Experts of a small language model.
Size: 8 layers, width 128, vocabulary 10676, 25.6M parameters.
Experts: 64 SwiGLU neurons an expert, 4 picks a token, a softmax router.
Training: a variant of Muon for the experts, 6249 steps.
Below are experts of layer 4 (counted from 0) of a mixture-of-experts language model. Rows are named router (the router's row for the expert), gate (a neuron's input weights, with its number), up (a neuron's input weights, with its number) and show model dimensions 0-127. Each number is 128 + 24 x the weight over its row's rms, rounded and kept within 0 to 255. Numbers have three digits each.
Before each expert's rows: "comes after" lists some tokens at least twice as common just before its tokens as in all text. This comes from a sample of Wikipedia text that the model never trained on. Tokens count by the router's weight.

# expert 81
comes after: " | ", "–", "| ", " ", " on ", ", "
router:139112118121141146148090091122132140131158100127129109129139130152147071103116096114150108134152123111126114144101156092173161113113147127131165139141138157091088114150066179105130165149088137149133156146084115130136159140136134113182109140138131141141095124124109095156141158145149126144108129139095146138108141119123146107162110155117117159122152067087123149142137100147177088134170
gate2:128125108112089118131100147146085131118124145121122113155105132109142148127157146120100125110145115145125154107152137120098136128125110117153095109137115111090139119138138073116116185061147125093111108123108129122152071101151134133104152118178131093137130112159130113096122180136096083100114141105150112110154080114126184126168114175123181075091125113139125136117111124131119159138122
up2:117129129127145149100124146108119122166127137150156133145141144114140136104117127108112130149106130121141129180131125165082072135106145109108122098115163110092164095136114088119079171106105119067108116163157139111132158141148147125080154146135109125108143126114103146152073127114120143136123133142136111086152149101160124144133172063149143130119126086094107098091118134144144178143104

# expert 56
comes after: " as", ".", " to", ",", " for", " is"
router:140129101095099138171142117131113125114094149141126130154154151149190125127079124164154161145139132126131095124157142108182163141132134128135108111134136123129112125144145141078134140183160090116199151133161105112149156158131125169151124101184107106145142138103113159157158140115153112135093109126112154080131137132108120146122129147127124126151139079106102114170117101115165139147123
gate0:128124139111147160156163100119099118153132156117136141152131108122116139133085175130126178111117100148144100142145134147106126109157162145123177108139116142111151187144122136120097135147165101144166130168146056092150185131091136168137172144121120105124150127148126110157131128142133160158078097169079130138086124122138125139138137126102150100130164136120150140132128155125129125088118
up0:146142161131133089112159096123107115136118095119118146111127128149095147165096151116142146149146130103131147116147137141115169111133114137186124167101166139141105156122118170154133116149148112146123150154139169185131154122166120138152119166101125153134141132101054137139083117117148083116168155111145108114125157133138109154093092096114134114109167130119109120184118101160147135129167

# expert 88
comes after: " W", " K", " N", " G", "W", " C"
router:141168125142104136123127093128096091116144155159125095114154132143103152187119093162163118114141102103134161128090129142092153111122063143165113121157133169138100104133118130141141114130101146112074158101130152127152154124114142102162155136118124154134117158091109154139118144138136096154172123151087136170145103153085139108138098154085144120120148134121144109121141092123143101095164
gate9:085150155099129124137176103140127157136097083123153100142120138145131145138132176174155098090156148103121110130125121121120107127123110145137182113122134134144166093143108119140097118097086152113094130145150141146114073152108097125144129180155155102132117103162128103118153088108111103158122138128080114167075148153113161155131099091112085097136137131135134123130143101155137140136146
up9:145111129057109133125148155127106109107137122124103155129137129119100186135095132091189125125171134122106124118147113156115166132114168128128160101170143106163108163144150136103151121110114127135081088120127147129125126120090141163118152100095148136122104112160119125167094159115137100138113150124114146075153104176169138140162150138164141155117122106118154105146130124110138099164157

# expert 48
comes after: " K", " D", " H", " W", " P", " G"
router:120157117145107135109113118137125092094150143159125073086134087116096136164081120160130125089108133122116152130126158122094150089144108117128118148110147138117125174122120126098162120146111126140084145172114098158152139088131129120144189124103130146158112165119131130127120165164123117159137128139110147121143070181101129099130152163076109107136135127126170140097138099142120128082110
gate9:134174098156169112093123118129118122101139109163171146147137111141124124126082168151149104137117144145089087095146138104153128135136071132112112129144101097177097125163136160117104156132182138131094149150160131121115161124166108127131100155140149140159149136120170128139110112144130127132072113107167105140134154113171126089113112119119117183127090131149092124120117111165117127124106
up9:121116143152092149163105125158127117153125139062125086086135185101113128134110107127163111127155114123124157152105130102120128134106143135117124137109098139091114108160112170102133102138113136167140184104107149115095111115145143140129134116079102132088148135130119121128164128147127174109098143095103103095157150141137150113112156120095121142152108107154157143117091127123185176100165

# expert 112
comes after: ".", "\n\n", "\n", "s.", ").", "\"."
router:149150131170086162167145137114118087150120133126134111129113164167149151126123126166130160150116137108131118114173125120177161151143166144139147099108153115117107091123102124133100119158151111136171126117105084115158159162149090103123130114152137182129125103103127114129138162096159102162077117147103155126173113148107105123165116131128119146177136123106132175131096137103160135117097
gate3:090145131122116087165138169135118142105144143094123124142126111156138146120122150128106070128089153087101108146123178157112154109125137112074143114093111194109162136122143131135119136130165121097134111088145151098142176156100104130178134154130119130104150164119128177082119105157129114142113120093171150127131157124138132156083153102121133142155104107152124135125117126093160126126141
up3:140158140108137147189145156094147128125110144078124105138157146141096108132110091127130109123134136104139159138088153106169133138106104173138115088116155094117117116091097103162123132176132116140112137167095128136135090126116164157157119089134153081103105121123132083180126110148154135091131110120086137098151147130107134103127126125127109107126117142157174125153110098114097148088162

# expert 121
comes after: " |", ")", " |  |", ".", " |  |  |", "% |"
router:108166109148135180094110069138129155127138122142107104133130149120154154109161107095111154128119148125143147154140125150116125086096128098095140153174135151145146147156135143098110160120138117154120091109120135129103133126138108111112130129132112139117080094149089155161175143123166119150098117128156101179162104168141117109151100154080165134160134157093152148104110080133141097109141
gate7:124108152151139099181153157115132121118128139098140151115128135144137141095169124154129105150130156131119083099143162133083139043153133143092145156139150096134126083107165125139123100121142124156158132157116133077105122127131110146125142154104162138118128088103077162089113089181127104147114148095172143134147110173136134136120139154111107093117139117107120139129155151139103131140108
up7:130101175158132119099130183073136114119164107093093118167119166134150142117182153137131091129127115076130095137127142115122129154111116112150099134118083145108155125111157177146121128114089102155154126150132100171114139133142123135077150125106141138103164164115127157102108159149152148145148128111155128141093100135129134123131148103084108096144108096137101137141150141082161153138121

# expert 118
comes after: " S", " Sh", " | S", " Sal", ", S", "S"
router:155148125119123159117149120137118094152116130154122111140173101132144087148105130162136128100114120120131094138129139128141168132128107107142133103143157120148113143131105138116155105157070092126114174148152148141164179101124120124150184126075079107151105150112127155157171147134122165136162121151140183137160098153152147122126153153113112165123146113113182099140100111130118106086103
gate1:135089139187163138116135130120119127098084123183176074107139149139094125093109144103133103131152112144128101147139108142114125105167149116146157173127092126113151161124103118108103130158110126112183151097088168139146134131135122140165133121101129141147144135108174088132139100124093156107094167112157159143161140096131149133123133111133110104154113148151135148154100109123137081155128
up1:097141139111113121147135103134122125125156102121175140144114115122137158139123124116145148103157143173098147145152116154103089115177088119107162165100108146127165163136121127151144156110176141136092166180146155100148128164150111155142132149086144121136175124135135108166127099129120141163131097104098155126110132153121160133159092135103120136125089140177112135194098160123110146127134

# expert 10
comes after: "\n", "- N", "Personal information", "-", " (I", " N"
router:107124132177116131117141097140089123108118160116126152103136136141128128149191118112135151124119107114156091143078117128140136107104115125144123150113123188141121138158127109161120142126107103115120153099100170110160113079160095150096113130087141129134150129144138142134084152143100112169142101132075098153194093099109134110181118138165126122153103135118168119106112105128152108108148
gate0:097089112120150117181136151150097151147134140125098146045114161095126112155091138158174147102150116114107138147110109107135126169116136152160093113134128117152144118130105124107104124111104121131127194157123101124128166132151152155093106116104113151125137101128159128145137176107134158142125106102136086131148080140168121109118120142104103129110123117153131140105064149094127112137151
up0:132134102091105136167095115114131134116120107086126132132104124135161154155138180120095128058155150128106141147132119123176136097165166123119079108115152099142102102137159122127142164118117113104147131130144139095108106091103121091095137151141152091150110154142122113142108162152142125128076136126114106112095087139102147157119119148083151147100115156115126081114169094098119130113159

# expert 103
comes after: " t", " T", " h", " c", " p", "T"
router:150098151160147131082095128115112107097194150112162099145146105124105100110131134171169099093103157120122116169137132117132144134089100132146161145161175149143150119132116137134138067126077084117124138135159133133134123106132128158100142109109134131121123158111106127139152171086129114148127075132126130162093115127176164124103106144141135121105145120148098106145119106137139095085118
gate1:138159119117151106140143160120113069147171093117152161111149130122113166132137126131153146162118101102111147153114118130102116107132127141116116138073137098088117156175118122128110099125120121113153102161120122134143160135140168132133074182120091120128161117101119129129121098177127118158129128135123061139134132120126122117135072130136189120112099077143081119126141119156167138157116
up1:110067107111124089076141130169158139127156128143081104120111133127146102147167148130086126152119137132190141153103099114109133130129150073098112127124112092124116128146145169099127135127137113126125127135089169162127131147169128121116089124130138129179144183148100116165138145112117138178088130134122138165129108113090086131147136173115129129096137146123114119096144094137144157132118

# expert 24
comes after: "2", "1", "8", "7", "–", "6"
router:108131105147141162147104098149132097136157108158113133159131132105148105108151088134176098107145112080130149111126139140162177129139167079164128164127137163108156087140107150143076145130091186163135132091139143113138133120161103132114123127102150141105087139141137096162132150133169097139122098158119102153147132099148155118151119149130155150128132164151138138174129122108166101112130
gate1:085154147133163090109165142162127142121113078142128096108122107077146160123122100109127146117117111156093126098153145137166142120087098159099100096120144139139118094093154088104117137143114130128087107126120108089148120143141100100141119144156168105120136156160111141077106137098122114154132155133156142095124169108105160144119134121148082097084107178107125126144122142165105127122119
up1:089093131152112175112131096131160120072131133146160117120121106150136123118101144080138159124114095132135111137125150069151092106125077134131165158158137101128112159128135145143121141131174105105110179182126087163148102097168136145134142157110146131102162079126151113164099132144107099104099104124123115126121109136119138089120120141130142119133121094126158150146131112181113132158142

# expert 62
comes after: "\n", ")", " |", "\n\n", "==", " ="
router:143144118135136157109097078125131185135136103127110126086142156118133113133150131077122168127137139141157104154119109147123138107086164104134113167145092110155156144150158109111105146116154139132156109091099118114121100126134126141134135129149113145126092070169125161146148173126125132150115101125156096183149138159162148134162090149142175130137106135120136159128127073150139119131188
gate7:126119098124124153154177105138141108103101136185133158111118111118149126110143116138105113084122129131118132125125106137097129122124112121081126150129122115109127065117122116089102127151125120105095150106150120122146134131150062136086136157110131091134114124131149061116121142133119128143161099149111088123127142154078118126114094123129142158176178101174158160113128077098154111094104
up7:154129108080127150128139136109163135112120176092103162106127102107109141150130144143141132118134123122180134149130136109142144167131137172132117135155089094168088131124120136143166139123106154158159139167134093140128129171097095122110119108106143131122155115136131106147131133095166145166106124097120150082123157132101132103136143150062109138142177072170137133139112151150180118138156

# expert 14
comes after: ".", " =", "==", " ==", ")", "==="
router:129176122139144149109121084123129136113152108136117131117122156128152127108120148083131154147136161164128113110146126138127151101103125111124104173136137097181158141164175113114084161113140132160172102112096121104119127152133111111140116132151114161132105077169126130169165160106147117160082093118124131169158132154126140156157093133134174141152114145092132162130124085134181125128145
gate6:130160161112128116121107140136112105109163113065109135152132081159117119136147151128125113101117187123121100118107163155073157175136110121114096080139117082139113124139110112155143126108145152131090098099157107124137132140149134117114155095147129135161135121138122110115126144137167104080140093161091103144175119138091131103167087107126130162149148133137162097139136125131091102131164
up6:131146118104116132100097161127155067132094123115103132140098155094119146142126131104138160126152148100111149160159142111156118128131096119085164125121150133157163145115105123132129121107116122163173091086142081116163158110109119171127108129135102126124150137122148139171134106141129136133157105133179132126118117135159102129126201104076141126127112081156136179111108130141180116148133

# expert 65
comes after: "\n", "-", "\n\n", "|", "- R", "- •"
router:135133155136104137085105115141084093109166147118107139127117143132125100137118138101134157106125140104169055166109155131157135119089146122162142158118125142140127133123136092154128107110100092083120140125115145153160107110143098130112144127099127110136131120093085151164108125119083094142144104146132135179170128156127158137153144137141122157186116109106158112163121106169178102096132
gate0:088171141110171097170149093124124154103152139121148125101125144123093132172105099095107158092152129140134123125101136100133114125137147117138141107175089117165124146138178128133145096121128141110125149071122168132117136139115156124102167124142140122156127164110124114145127115135098196104106101163104160155158091158146158095139123140154129151150138182140124147164131126127140089143147
up0:129126161156150074093150089144124137139095130122137118117127084161143171103147156105135114153119090142116079143085137104130119117120119172181110118135111102174127141100156095114174127130147124110144174114156144098114128124108153136158101098133145150117140113137124152119179144094111147115120104110117142124132092130132144162102104119115140156166109148113120125106115142205135087143107

# expert 58
comes after: " C", " T", " P", " G", " B", " K"
router:144109108148120157084131116122097101109129135121129105116183113137078133138128106145149118071104143131120147167119124134127122077132069129163153137154145184138132108125114099142158094114100090122106133130130134119139149084148121133141150154094146161133085160110111117107135152138143109135156112149095122156115104164140190086133144138093111135096133100129147124136116139171146097077108
gate1:138132136139118132140138129123146118139166129134135094087134116127158147174114129113177159141105147097084132119112124119144138105143100095117156174131114142093195135137119142109128119168145102156167099136098144118128102114099137109115110148191153169115163159130125076098137144142104134109129161090115106131126114104110159160082132144141143104138143180123130104121121157130109143059123
up1:131163149122172082115086127156113113127129081130109125133138165115123158102162147136158110104138108162095130115115172135136162122126146103109122066129131114142130135076120132161097144074116148091166141093115171110144142157087171142141118137106144141100165131124118129128131108128122116160123143129141126092166137148108159085130126065151124093123132152098134154134150155140132084128116

# expert 43
comes after: " in the", " in", " the", " to the", " on the", " at the"
router:133110074111091146149147127104109074110147152112154142116154159121133080131117077131162132108164154087145100153110142111183155117101137127138118088162132112107083121113151147096160109161105112137134165141167128133149136158137135158123108148110115124125125176134097123157154170110131124132111115138108137136141123130112158102140153140104194151174144144140129165172103119145127137120112
gate1:153121131151100158151145120137143078121080112137133123141143112152119134119117157132136110164075143137071081172130141179101077146156125114103128158116128121152145169117108118133137153129157094130159169149173122121159117144109127081117137135145144117141165118126142081102116158135115137121090131137083099128105112144176133090139154112136127116178170108138103154124123100152119120147131
up1:119119106140130136114127136130134178140128161113159120153117122132134108104117152133159108107155132098137084145102148088112143126117095136156121133118085139132093080102121124099132074109128171159100135126151151140147084081108152104152060112119158154114121171092087155131156104133139137130132138130175148123138130100096161097106086117115125128129124184153091163129112122128097155139144